config = dict(
    n_layer=8,
    d_shared_expert=0,
    moe_layers=[0, 1, 2, 3, 4, 5, 6, 7],
    normalize_top_k=False,
    balance_bias=True,
    init_std_router=0.0328,
    dataset='wikipedia_en',
)
Below are experts of layer 3 (counted from 0) of a mixture-of-experts language model. Rows are named up (a neuron's input weights, with its number) and show model dimensions 0-191. Each number is 200 + 20 x the weight over its row's rms, rounded and kept within 0 to 999.
Before each expert's rows: "gets" lists some tokens that make up at least twice as much of what it gets as of all text; "mostly gets" lists some tokens that are sent to it at least half of the time. This comes from a sample of Wikipedia text that the model never trained on. Tokens count by the router's weight.

# expert 13
gets: "\n", "\n\n", "\"", " that", " which", " \""
mostly gets: " that", " which", "\"", " However", "$", " because"
up8,192,179,208,202,224,192,168,213,212,188,227,214,198,194,190,197,218,237,181,197,223,187,226,154,225,241,188,212,202,230,187,167,179,185,223,219,183,227,185,193,181,205,194,176,211,211,209,215,166,216,178,241,185,184,224,199,205,192,227,221,184,234,202,226,177,180,198,225,198,210,160,222,151,208,213,224,192,206,212,188,183,194,202,182,216,197,200,183,241,205,186,220,182,201,178,202,222,199,184,223,241,201,214,234,226,173,190,177,230,227,211,185,180,195,243,224,178,232,199,215,176,208,202,170,180,224,219,211,203,177,186,203,237,173,180,175,204,215,203,183,164,214,197,224,185,208,195,165,173,208,217,214,224,191,176,211,215,209,208,198,207,238,180,203,196,210,203,202,189,169,212,189,217,212,209,214,198,206,185,198,245,155,175,173,215,222,189,204,165,202,202,203
up9,193,208,223,196,238,174,238,192,188,221,217,222,218,229,178,184,170,221,195,204,186,172,205,210,207,229,196,207,200,243,198,203,200,182,167,184,211,202,193,188,214,221,194,216,197,179,224,210,200,230,250,217,194,196,194,192,191,191,179,187,213,158,227,216,180,171,197,212,216,176,239,213,209,206,194,170,226,196,193,184,196,179,184,203,194,194,216,141,186,188,180,184,205,206,215,189,215,193,224,255,220,213,217,227,179,186,190,210,224,213,203,198,209,200,193,216,172,198,213,167,227,234,209,202,202,195,240,215,234,202,213,196,211,172,202,206,189,196,194,203,168,181,237,184,213,214,215,207,194,222,188,208,187,170,203,164,239,224,205,174,176,194,168,168,207,238,200,181,188,213,196,157,201,163,190,196,198,204,176,180,240,206,181,163,194,157,186,218,183,191,198,190
up10,179,195,197,186,223,217,196,206,201,215,211,186,175,227,243,170,206,167,203,201,201,177,217,192,190,181,185,189,230,206,191,218,183,164,172,172,211,185,196,171,188,220,228,199,206,170,211,217,180,242,204,200,214,192,188,183,212,229,202,199,202,211,226,216,251,183,170,197,212,215,205,210,190,190,195,196,222,192,179,197,184,183,217,240,180,192,185,175,229,225,193,221,182,216,210,207,215,205,205,185,207,175,166,234,202,175,200,194,196,224,195,228,235,193,202,168,221,195,189,191,229,196,226,231,222,237,191,178,186,215,194,193,199,213,257,207,172,187,144,176,181,200,185,183,200,191,251,186,188,170,186,197,199,177,190,193,242,205,191,185,212,204,205,230,198,230,184,217,219,223,234,216,196,196,195,187,204,223,201,197,195,193,243,208,233,185,228,176,208,160,201,175
up11,184,224,204,212,228,215,238,197,224,141,202,221,200,186,204,211,184,184,197,229,188,202,179,202,222,234,163,196,255,207,225,205,224,189,202,246,212,233,184,194,181,188,199,232,189,194,221,216,208,179,209,211,244,203,194,207,241,208,174,174,224,215,194,185,198,193,173,190,230,197,199,222,229,193,226,201,170,211,201,220,193,162,207,207,240,220,194,188,210,200,209,223,255,224,169,217,188,210,230,224,206,205,183,199,210,193,210,194,183,232,203,206,212,201,201,196,192,195,201,191,183,158,171,193,233,187,227,191,225,207,177,195,187,196,196,217,208,180,237,167,203,234,216,215,199,233,182,187,170,211,219,214,207,182,219,199,173,195,179,192,201,243,197,168,198,199,197,196,165,181,206,185,200,193,168,183,211,164,209,203,189,216,223,220,216,194,240,187,204,194,187,211
up12,166,216,212,206,229,236,190,180,212,205,208,197,239,205,180,170,184,187,213,207,229,174,187,191,223,177,230,204,170,203,201,196,223,197,193,249,183,180,224,197,200,180,204,186,220,168,191,184,208,195,225,230,202,191,215,211,200,234,228,184,164,217,216,220,179,199,195,174,218,183,180,190,190,214,212,211,226,205,194,236,216,181,195,217,171,223,173,244,225,179,188,198,184,179,177,216,170,179,195,195,207,209,224,193,184,204,196,184,199,199,214,184,180,193,223,213,207,199,192,202,203,187,171,191,200,184,236,162,216,190,153,191,198,207,218,169,206,170,218,191,202,238,219,201,199,209,203,223,200,223,184,198,228,216,189,184,152,219,167,199,191,222,191,169,203,261,177,165,216,193,190,219,192,170,217,157,215,191,177,202,191,184,186,227,218,201,184,220,171,194,165,178
up13,182,190,201,198,201,181,251,177,222,210,193,189,231,224,216,196,226,216,217,203,207,217,218,217,205,175,212,201,177,193,212,197,202,221,189,199,225,221,230,200,189,203,187,203,206,200,203,208,204,186,218,229,197,226,251,184,165,196,199,185,162,203,220,205,187,227,225,188,175,211,168,206,189,196,203,184,202,199,194,249,219,194,168,232,191,222,203,203,218,210,178,229,191,218,253,223,225,202,195,221,193,237,196,183,194,222,184,182,209,203,181,217,206,182,211,220,187,186,181,167,202,218,211,198,183,210,195,202,204,209,171,180,154,204,200,220,205,195,184,175,258,187,213,197,211,226,225,195,193,196,172,210,210,208,201,183,184,189,185,217,263,234,214,206,228,204,169,174,235,247,167,211,205,220,217,197,185,187,185,211,229,167,202,189,181,173,170,185,231,179,181,193
up14,185,185,180,220,218,219,195,171,197,223,222,221,234,208,211,236,209,202,230,186,169,217,173,190,174,196,172,208,217,230,186,200,207,164,193,194,191,198,164,190,217,198,236,181,170,182,205,185,216,170,209,218,232,213,194,180,179,147,191,213,224,171,201,189,190,179,191,220,210,177,179,211,208,212,195,169,196,219,186,192,161,189,217,162,192,222,206,190,200,187,222,192,216,205,188,211,218,173,165,187,186,204,140,193,226,221,221,207,211,195,172,205,180,211,204,175,198,177,183,208,217,208,198,197,213,212,187,202,187,192,222,254,192,196,244,233,185,171,235,189,202,201,201,215,222,221,165,194,211,172,202,203,168,215,193,190,185,185,205,167,190,186,225,205,229,169,248,227,217,187,183,231,203,177,207,205,203,222,198,177,181,191,220,225,207,232,204,213,184,196,208,174
up15,180,179,188,203,185,194,215,210,224,190,206,204,171,187,191,192,213,221,219,204,191,228,185,180,178,188,181,162,181,208,230,200,206,209,173,186,252,207,213,203,173,194,187,198,186,174,238,189,184,220,207,182,243,164,208,219,178,197,166,200,195,171,199,225,214,219,170,228,195,198,175,181,226,210,187,181,218,218,155,216,206,212,211,203,207,200,170,230,220,200,165,203,203,195,212,227,172,160,205,215,173,198,209,193,160,218,208,192,211,178,210,180,155,153,192,204,200,160,187,199,182,216,185,195,211,162,212,199,175,193,199,164,215,192,213,200,182,241,181,235,181,231,209,218,193,203,210,166,191,209,189,213,196,198,210,189,180,206,236,224,189,186,216,207,188,193,198,176,204,230,203,205,239,170,216,173,194,165,168,202,213,214,198,167,192,216,203,165,173,190,178,202
up16,192,167,210,189,176,203,237,228,199,189,212,219,202,212,195,179,206,218,183,224,219,182,179,230,165,150,209,214,168,190,207,206,226,214,190,202,176,179,199,186,235,208,208,231,194,177,175,236,161,158,203,190,200,213,204,228,215,210,188,186,203,217,188,261,182,211,188,227,201,199,186,192,210,163,207,181,192,183,166,227,199,225,167,213,202,218,228,184,206,194,182,214,212,227,231,245,201,188,187,211,163,202,180,203,221,239,208,182,186,244,193,227,184,190,214,213,215,186,192,173,197,209,241,188,201,197,213,210,222,189,197,209,214,168,145,193,210,211,202,203,219,198,242,238,195,194,221,195,193,198,199,227,205,214,224,207,209,191,231,204,206,212,204,193,220,181,211,176,205,197,200,188,203,215,181,184,225,206,197,211,218,209,242,219,182,172,180,221,165,199,218,213
up17,178,224,209,210,225,178,181,224,210,201,196,220,220,170,198,173,176,222,196,196,178,199,194,197,227,195,188,203,193,203,233,186,187,187,237,222,250,206,223,200,172,235,209,195,219,163,176,186,208,207,207,177,216,178,210,199,221,190,179,172,193,213,190,190,221,206,225,194,242,179,212,176,202,198,215,219,199,186,226,212,202,163,202,246,194,228,188,232,194,169,180,201,199,185,185,177,196,216,194,204,156,197,171,182,200,199,187,179,242,193,168,205,189,212,228,157,176,207,183,167,206,203,230,200,225,194,242,202,184,219,201,193,205,224,233,210,249,172,186,222,190,208,199,202,190,156,210,215,196,185,210,152,208,225,196,208,218,173,250,211,159,203,198,216,221,206,227,203,217,203,186,194,215,199,171,178,207,221,197,195,197,201,210,234,215,206,182,203,176,221,212,187
up18,207,218,254,183,195,206,202,232,170,219,211,203,231,174,186,239,217,207,187,212,213,186,190,192,173,232,196,196,209,223,216,195,171,218,190,221,179,168,226,185,204,215,209,178,177,186,231,204,213,189,199,247,183,203,202,232,226,226,229,181,172,177,194,234,188,201,193,205,194,172,189,169,223,230,195,194,233,157,194,226,167,176,190,210,217,238,165,205,180,184,189,181,210,177,183,213,205,161,174,175,199,199,214,218,187,200,216,202,227,201,192,198,209,180,194,218,171,202,204,191,198,218,219,214,156,196,204,178,175,189,217,213,176,178,210,205,197,202,181,225,190,176,190,175,201,176,186,162,196,213,208,201,210,180,181,209,202,196,220,146,216,179,190,204,214,187,197,224,207,194,175,203,188,181,198,198,199,213,223,211,219,183,194,161,187,222,238,224,249,218,195,233

# expert 19
gets: " with", " to", " by", " for", " as", "o"
mostly gets: " with", " alongside", " without", "with", " despite", " for"
up0,187,189,184,265,212,241,197,197,214,231,191,187,227,219,213,224,159,212,201,197,174,207,202,215,228,167,201,176,200,194,203,211,194,189,186,211,229,221,195,196,187,220,183,191,198,150,170,207,189,217,203,204,213,190,200,175,203,209,198,209,217,206,194,205,198,210,191,195,183,196,202,216,202,210,228,207,159,181,226,166,225,218,197,151,185,201,203,198,177,175,198,216,222,174,194,221,208,202,192,194,233,236,213,227,219,229,196,190,190,208,201,223,178,219,207,211,183,195,201,229,159,180,180,177,198,199,178,212,198,207,191,224,187,179,241,224,161,179,191,191,167,207,203,209,202,182,185,201,167,208,199,205,209,220,210,232,155,212,172,182,219,220,228,197,183,183,175,201,205,234,225,168,214,195,202,179,200,168,211,193,231,160,196,209,201,151,191,204,197,141,199,188
up1,204,218,217,176,175,233,218,181,194,195,224,215,203,187,231,246,201,192,221,210,199,206,193,197,243,200,219,201,184,183,189,201,230,185,217,209,198,199,199,203,220,211,172,229,173,224,241,213,223,250,184,195,222,228,173,232,208,194,213,199,182,218,203,185,169,207,200,214,215,192,226,201,173,237,182,211,210,185,258,207,231,218,213,196,218,210,199,217,184,190,195,217,172,209,187,214,193,264,190,183,169,203,211,202,180,225,240,207,166,226,181,185,235,202,200,174,218,161,213,214,180,195,172,230,207,212,180,217,197,192,192,209,167,194,203,207,178,203,188,211,219,168,191,180,252,197,199,202,221,181,199,213,170,214,219,192,216,182,229,204,172,193,219,206,191,201,181,165,160,163,174,202,175,208,205,188,200,210,214,188,185,190,208,201,224,212,228,209,189,196,181,214
up2,231,229,218,211,220,189,173,178,220,249,180,199,197,211,200,212,224,215,215,193,172,204,181,179,207,188,221,170,188,213,200,220,216,173,194,219,182,193,220,212,202,222,215,216,209,216,228,206,200,197,185,189,203,237,205,173,186,210,211,164,184,178,183,206,225,209,237,192,205,197,200,229,185,187,174,176,181,218,171,203,183,201,192,204,176,204,204,132,201,206,201,201,225,208,201,218,203,227,184,172,168,197,211,206,220,214,234,226,227,200,190,205,183,216,223,159,181,207,201,173,202,198,190,209,208,181,215,213,211,198,225,202,188,182,235,226,180,201,214,211,194,217,199,209,227,221,192,214,201,205,224,176,190,190,170,128,158,217,237,194,208,209,202,179,218,198,152,227,175,211,186,183,217,241,189,204,197,262,217,199,201,212,188,180,172,220,194,207,191,176,191,188
up3,182,205,233,189,211,204,176,204,170,194,218,225,200,209,224,220,193,229,214,201,187,179,193,185,210,201,208,193,209,176,193,193,228,175,215,183,209,169,208,159,181,172,159,175,194,197,176,197,186,183,217,182,183,215,221,217,226,183,221,222,181,193,187,214,210,198,218,202,215,197,202,228,190,212,235,210,187,249,230,227,196,187,224,213,233,210,186,218,212,223,185,195,160,197,183,213,156,182,207,174,182,229,189,256,204,232,229,179,159,222,218,177,246,189,210,180,196,202,203,167,189,194,202,204,200,194,203,192,206,191,162,207,208,185,216,183,213,181,166,166,217,242,191,192,206,198,210,233,218,176,202,194,180,203,213,213,208,229,198,183,146,218,187,210,210,169,201,217,189,179,198,163,223,214,183,198,202,202,207,215,219,184,198,188,210,181,175,218,171,207,152,214
up4,192,204,178,220,217,204,204,200,162,186,210,195,183,171,183,210,169,193,207,211,213,223,240,166,183,181,162,238,202,203,216,178,174,213,182,237,159,221,148,208,204,226,207,190,201,206,196,200,219,193,211,190,164,185,190,198,188,167,183,202,196,217,194,178,185,184,212,223,197,154,229,186,206,192,202,205,229,198,212,193,168,191,192,179,187,198,192,195,198,201,171,180,203,191,166,193,230,217,214,256,186,172,211,248,230,184,198,217,226,178,179,199,187,200,197,223,177,196,188,206,184,170,225,212,188,198,189,228,227,188,247,219,196,238,201,208,192,225,202,191,209,204,207,198,191,204,210,204,191,191,182,182,162,186,187,216,189,214,200,217,221,208,207,218,228,205,162,209,212,231,231,192,208,185,190,251,212,211,176,155,237,203,183,234,219,183,186,203,209,196,195,181
up5,201,193,207,185,208,224,206,192,208,214,194,185,246,154,219,170,239,182,224,187,217,228,212,233,180,215,187,205,142,212,178,229,206,179,217,186,188,194,214,211,195,200,200,195,205,188,196,183,178,193,207,188,225,184,203,186,197,194,201,171,197,181,216,198,185,227,222,209,177,207,154,252,213,200,168,194,190,183,208,194,172,219,234,210,197,214,185,199,186,199,200,184,218,230,222,164,203,202,212,209,186,193,203,217,232,208,209,167,192,189,221,207,214,192,147,201,187,168,219,250,219,189,225,189,168,187,228,198,194,199,201,181,208,204,187,205,255,183,208,195,211,189,216,155,207,201,225,164,170,201,200,185,180,205,185,177,225,181,209,166,202,204,207,201,207,200,196,163,218,169,220,196,200,182,212,175,206,212,241,180,215,204,190,170,186,217,182,141,196,203,202,191
up6,182,219,219,177,200,215,213,186,191,228,207,193,200,225,195,215,179,201,221,198,176,242,202,203,175,209,188,208,210,194,231,204,201,165,195,190,209,205,172,213,222,209,228,195,223,190,180,182,228,166,157,216,208,209,186,196,212,225,192,178,182,192,222,202,222,219,190,173,181,222,210,206,246,209,223,197,168,208,176,189,214,201,211,212,221,183,242,240,219,183,217,213,172,159,199,187,201,167,229,162,221,218,217,241,229,216,206,189,164,210,162,211,192,179,203,200,175,204,196,138,206,198,202,170,242,218,186,207,206,180,181,181,187,223,226,179,177,201,193,198,223,200,207,197,225,218,237,217,216,185,167,204,193,199,206,199,186,197,220,171,179,227,198,190,196,194,203,180,192,211,184,196,191,180,177,210,221,193,245,189,211,239,204,146,209,213,198,180,203,202,223,195
up7,200,201,160,217,203,146,208,184,156,191,199,224,205,187,189,214,178,177,216,185,191,199,176,227,198,151,196,191,180,225,209,174,217,216,162,189,210,188,225,202,183,227,192,184,217,192,222,181,185,178,190,200,210,208,183,230,213,172,174,186,208,217,193,177,210,227,209,200,197,212,206,215,207,206,193,236,197,190,238,220,194,227,169,233,223,229,236,173,219,177,185,178,213,221,171,189,201,202,217,184,187,178,222,167,204,197,186,183,216,228,199,188,174,171,218,207,181,219,235,228,226,196,163,216,227,186,219,216,214,216,179,218,190,195,201,198,202,214,198,197,200,199,209,225,213,202,203,175,181,214,189,204,219,231,219,192,204,212,200,203,188,210,236,198,178,161,179,201,193,224,202,199,271,202,216,195,196,206,228,190,187,197,164,186,231,226,184,240,227,235,202,216
up8,219,208,187,238,223,202,196,232,226,224,208,174,192,226,172,194,206,211,215,210,189,177,177,226,190,243,169,202,221,204,230,202,184,202,196,180,198,210,187,208,187,191,192,178,216,186,167,177,167,185,188,189,184,216,187,203,228,216,217,197,192,172,186,200,206,218,197,179,177,215,212,175,194,211,204,197,178,206,162,195,219,163,195,219,201,201,247,200,248,227,189,215,190,199,199,178,192,234,192,234,196,234,205,229,203,172,171,196,187,233,230,199,198,193,206,173,173,201,196,208,222,141,187,178,213,168,183,156,192,212,202,219,147,197,224,202,207,196,188,226,194,218,207,202,201,224,238,199,197,200,198,160,209,204,171,176,196,190,172,231,228,217,228,182,185,204,180,181,193,191,206,197,230,225,199,212,194,190,175,206,205,178,204,199,236,183,207,248,230,216,194,212
up9,228,237,183,206,197,193,232,205,158,177,222,196,193,222,213,230,186,201,210,226,211,209,213,238,197,198,184,240,237,201,216,180,182,235,219,208,190,239,214,203,157,219,214,186,215,209,213,197,231,213,220,205,188,210,226,184,202,201,171,177,204,195,172,187,186,218,227,214,202,233,219,177,194,188,187,182,180,170,190,185,208,172,197,216,187,189,220,176,243,195,179,197,197,218,202,213,185,176,211,195,206,208,189,188,158,209,193,195,174,180,213,207,217,180,203,193,204,136,197,192,224,185,255,218,183,210,205,159,194,237,205,197,202,191,199,187,203,226,213,218,148,244,214,202,221,217,225,201,185,182,212,209,192,170,190,206,228,195,172,178,201,203,205,196,207,193,170,173,217,199,184,184,165,161,175,178,226,210,184,205,204,200,213,185,177,181,202,191,223,212,224,178
up10,197,195,209,189,222,176,184,189,164,191,209,161,227,180,212,153,224,223,197,207,195,199,162,190,208,192,192,206,211,190,228,214,202,204,164,220,164,217,187,210,222,180,206,206,266,229,208,208,193,229,177,192,191,181,181,183,185,216,224,188,193,197,206,188,223,201,193,195,198,209,209,204,187,222,187,203,224,207,205,216,199,180,195,221,202,204,213,219,175,222,188,158,189,202,198,160,202,207,186,192,197,239,210,168,186,175,217,209,235,149,154,205,206,204,198,234,180,156,205,171,192,182,191,222,208,186,153,205,211,228,203,219,231,191,226,185,199,202,158,213,174,203,226,234,195,168,212,222,181,199,206,169,168,209,202,192,201,189,202,188,204,208,178,193,192,163,190,230,196,222,186,199,184,197,224,196,182,199,166,184,210,243,198,211,157,220,212,171,194,208,201,206

# expert 4
gets: ",", " of", " in", " and", " from", " &"
mostly gets: " &", " of", ",", " in", " across", " within"
up1,215,193,203,181,219,202,199,200,238,217,185,209,200,190,185,160,217,214,237,201,235,210,196,202,221,224,226,221,227,176,198,195,220,203,177,201,204,219,178,218,217,250,239,213,169,191,213,229,201,204,199,179,221,268,207,176,182,222,173,179,202,196,209,172,192,180,228,203,213,170,176,196,197,191,204,167,184,200,215,190,193,221,171,208,189,230,220,197,171,173,219,213,226,222,205,199,181,218,182,233,206,212,209,196,183,177,178,193,201,189,219,164,204,184,225,202,174,191,204,198,190,184,181,218,227,169,178,198,178,190,220,171,192,174,227,206,201,180,209,240,199,197,203,193,180,160,226,213,215,169,220,193,215,217,183,195,189,223,228,186,186,202,199,229,193,172,185,223,221,196,200,240,222,224,160,230,192,195,212,178,208,239,198,203,227,175,162,180,210,211,200,204
up2,234,212,208,216,167,196,200,181,158,208,207,198,202,195,200,155,223,191,217,231,198,203,186,183,195,249,205,167,188,183,177,196,184,209,204,217,186,195,225,178,202,197,171,207,182,209,194,162,202,200,206,200,170,220,202,165,168,216,175,169,175,169,164,185,238,214,171,200,200,201,201,186,197,212,246,172,185,190,191,162,156,209,192,210,203,216,215,219,174,214,201,212,199,170,171,201,205,199,174,185,222,215,176,181,237,225,203,190,178,211,218,208,191,177,186,199,170,170,167,206,215,220,187,216,201,223,226,223,177,172,207,185,196,179,160,207,187,191,178,203,178,193,213,188,195,190,187,183,210,197,191,185,203,227,198,155,211,211,184,187,178,203,178,207,196,187,200,190,208,222,218,211,216,167,197,215,174,217,179,208,172,152,194,206,237,204,217,259,207,191,175,191
up3,213,196,243,189,214,220,174,205,172,220,244,193,148,208,218,202,176,193,203,232,200,196,206,173,218,252,181,212,192,191,222,197,185,198,222,215,198,193,183,203,198,184,212,208,177,180,197,208,217,148,211,201,192,169,212,152,219,205,211,178,237,202,200,188,185,200,211,200,170,193,184,203,208,201,155,181,176,189,209,129,197,201,231,233,217,214,227,212,188,182,198,250,219,225,205,201,172,227,198,184,182,243,202,193,216,227,248,219,216,205,197,199,185,176,200,232,205,207,198,176,170,189,193,208,191,185,198,204,216,210,221,187,203,189,205,202,208,205,207,236,209,220,210,222,201,190,175,197,197,200,192,168,195,174,223,221,247,165,202,198,215,217,186,212,194,192,242,197,220,207,184,154,187,205,205,209,193,195,210,227,207,197,201,208,193,183,216,209,222,181,172,209
up4,216,223,195,209,168,170,183,189,194,240,177,201,172,189,211,160,176,204,232,199,203,202,158,179,204,213,187,221,217,170,167,179,215,211,220,223,176,230,209,200,235,201,189,193,179,199,195,208,205,184,213,185,205,202,200,208,211,198,207,206,200,217,163,243,200,218,185,211,217,181,186,176,192,207,209,201,188,191,217,244,173,206,206,193,186,199,240,223,182,231,185,218,205,219,203,185,254,205,213,175,205,180,212,193,215,223,175,210,172,184,200,218,214,165,203,195,214,176,172,248,171,208,219,182,183,185,213,207,188,226,195,217,209,210,150,174,189,237,193,207,169,184,209,192,217,240,212,183,207,198,199,170,175,215,197,168,196,182,233,173,192,196,180,223,197,164,205,179,176,156,208,200,190,180,192,170,204,210,227,204,194,181,200,202,218,229,220,184,182,216,161,214
up5,195,191,218,192,183,204,225,178,228,219,193,192,241,181,192,217,154,222,198,241,242,187,193,180,188,200,179,216,203,205,214,169,242,230,207,193,152,191,198,207,236,226,204,244,185,193,213,228,198,203,240,210,250,209,250,187,201,221,194,226,233,170,207,208,197,215,225,196,191,174,193,211,204,195,186,210,207,195,232,172,171,198,214,189,201,196,184,214,179,171,193,192,235,231,193,178,198,201,185,198,212,209,197,205,229,182,234,201,162,175,207,203,215,191,215,193,206,219,216,198,194,219,190,175,203,180,195,231,159,204,226,183,169,185,201,176,229,201,216,215,211,219,174,234,187,227,202,200,216,224,173,217,186,190,231,160,222,206,208,187,211,196,205,208,219,224,183,211,176,195,210,187,210,249,205,189,187,179,208,209,178,216,207,226,210,205,193,191,197,225,192,168
up6,188,187,225,160,201,194,210,181,205,234,197,200,230,204,199,205,185,183,192,210,199,192,172,203,184,201,192,218,215,177,173,216,212,176,212,212,198,194,202,203,231,239,184,232,208,202,161,223,227,188,200,215,196,198,210,196,218,186,170,155,198,210,180,192,189,186,237,195,198,181,216,229,233,189,207,196,204,214,232,202,187,189,191,183,185,188,151,179,197,205,193,210,214,193,178,206,149,211,189,178,193,217,160,188,222,172,199,188,217,214,200,190,190,230,190,194,215,214,187,182,193,212,183,157,172,205,198,242,240,223,188,204,205,204,199,180,224,177,217,221,204,202,166,145,228,183,191,185,204,200,159,168,209,208,227,197,173,193,172,209,218,211,220,199,215,199,213,167,199,177,225,193,180,191,175,136,215,182,224,182,216,219,206,167,206,191,178,195,170,181,169,221
up7,230,216,188,219,186,185,240,234,207,200,224,208,193,199,199,183,190,223,224,190,216,185,174,196,184,202,159,199,188,200,194,166,219,222,182,204,184,208,210,209,235,228,217,169,225,202,214,210,229,205,203,173,221,222,211,192,238,229,202,173,215,221,186,227,205,239,189,174,184,174,207,216,186,184,190,187,236,179,227,198,200,196,196,207,194,225,175,183,195,187,204,191,208,194,155,189,227,176,206,220,210,198,214,229,200,202,203,214,206,219,185,193,223,184,255,188,186,190,249,176,231,164,252,192,203,193,194,241,234,180,217,177,235,211,184,199,235,242,199,198,186,201,160,182,196,184,202,184,237,188,220,201,219,226,229,206,235,217,202,193,229,166,214,190,210,187,178,165,201,210,189,208,206,223,177,191,210,205,209,215,198,216,202,219,187,210,209,192,192,177,190,217
up8,215,191,209,226,219,219,224,196,207,228,190,189,200,197,175,165,177,208,172,208,187,188,194,248,195,193,221,215,200,204,175,182,170,220,157,142,198,198,212,193,220,197,214,198,196,203,197,196,193,160,182,192,223,166,194,217,218,226,205,221,203,207,203,200,194,174,177,226,206,199,173,221,210,172,167,157,183,168,178,198,215,199,235,221,186,196,218,209,177,182,224,182,185,155,188,168,214,204,180,176,219,175,186,225,202,181,192,206,213,202,239,200,185,226,191,184,196,179,210,187,205,223,204,210,209,176,186,196,208,242,190,216,204,217,197,205,188,215,191,230,181,206,217,178,237,203,202,194,210,198,170,210,196,194,189,186,194,227,180,208,216,199,188,162,215,180,234,186,211,192,230,156,196,160,219,166,145,191,164,218,192,198,213,195,216,208,231,176,187,234,208,216
up9,206,196,215,218,189,160,185,174,175,181,186,181,208,183,230,190,191,205,186,170,156,172,196,222,178,203,191,188,147,184,174,222,217,238,196,196,240,198,195,197,182,213,197,195,164,193,195,223,192,191,203,165,205,199,211,203,192,211,185,203,216,208,196,201,205,233,146,164,229,205,181,204,234,224,193,199,192,234,161,177,220,209,227,210,214,211,184,222,178,204,195,181,201,199,194,218,180,193,190,190,196,174,207,226,194,216,210,205,217,216,180,191,202,187,200,228,212,244,191,182,212,160,186,190,213,155,215,189,193,215,205,194,230,209,185,194,209,239,178,183,170,187,186,204,185,180,216,194,214,208,203,212,173,250,211,222,192,215,217,181,174,211,195,189,171,251,190,216,203,185,218,186,224,204,218,211,243,232,204,174,199,161,226,183,179,174,176,220,186,197,192,190
up10,199,238,223,227,187,178,217,174,191,196,221,212,208,204,215,208,171,201,219,222,211,197,197,212,177,206,200,236,220,168,207,179,188,192,200,225,220,175,176,215,160,226,210,214,193,231,182,199,205,204,211,191,180,233,244,180,185,211,215,195,227,195,179,165,174,192,199,208,216,225,206,222,199,187,205,207,236,191,168,207,167,204,179,209,169,197,207,186,218,201,207,227,193,217,208,179,214,157,197,263,212,195,205,204,226,190,194,184,195,174,182,199,221,165,188,218,212,214,197,174,195,207,230,191,227,181,235,188,218,198,201,167,181,218,184,178,221,197,232,192,190,222,158,220,237,200,195,225,188,194,192,221,182,174,196,209,195,199,202,211,232,214,190,194,177,183,207,186,195,231,181,205,169,215,172,210,155,213,202,172,215,158,184,189,233,189,215,164,195,167,228,223
up11,253,186,165,197,185,214,192,190,196,185,215,204,200,206,207,220,217,187,172,228,193,193,174,227,183,197,198,194,193,188,230,220,187,186,161,206,177,185,170,186,178,220,183,197,196,163,212,206,184,216,243,176,209,210,153,171,223,201,169,180,183,177,160,233,212,233,227,190,193,190,160,203,190,198,205,195,184,226,186,160,171,193,206,201,229,221,232,216,225,186,190,178,228,211,188,194,151,188,204,189,212,198,229,226,177,198,215,183,211,210,185,187,178,211,205,167,195,171,234,176,224,170,194,218,209,217,210,227,199,218,238,201,192,159,202,208,212,180,191,182,201,196,188,175,207,209,209,191,187,221,222,198,228,193,199,184,187,181,218,199,185,192,175,198,203,193,251,191,190,178,222,169,190,182,218,222,184,165,210,218,225,186,230,171,194,183,187,192,206,171,193,202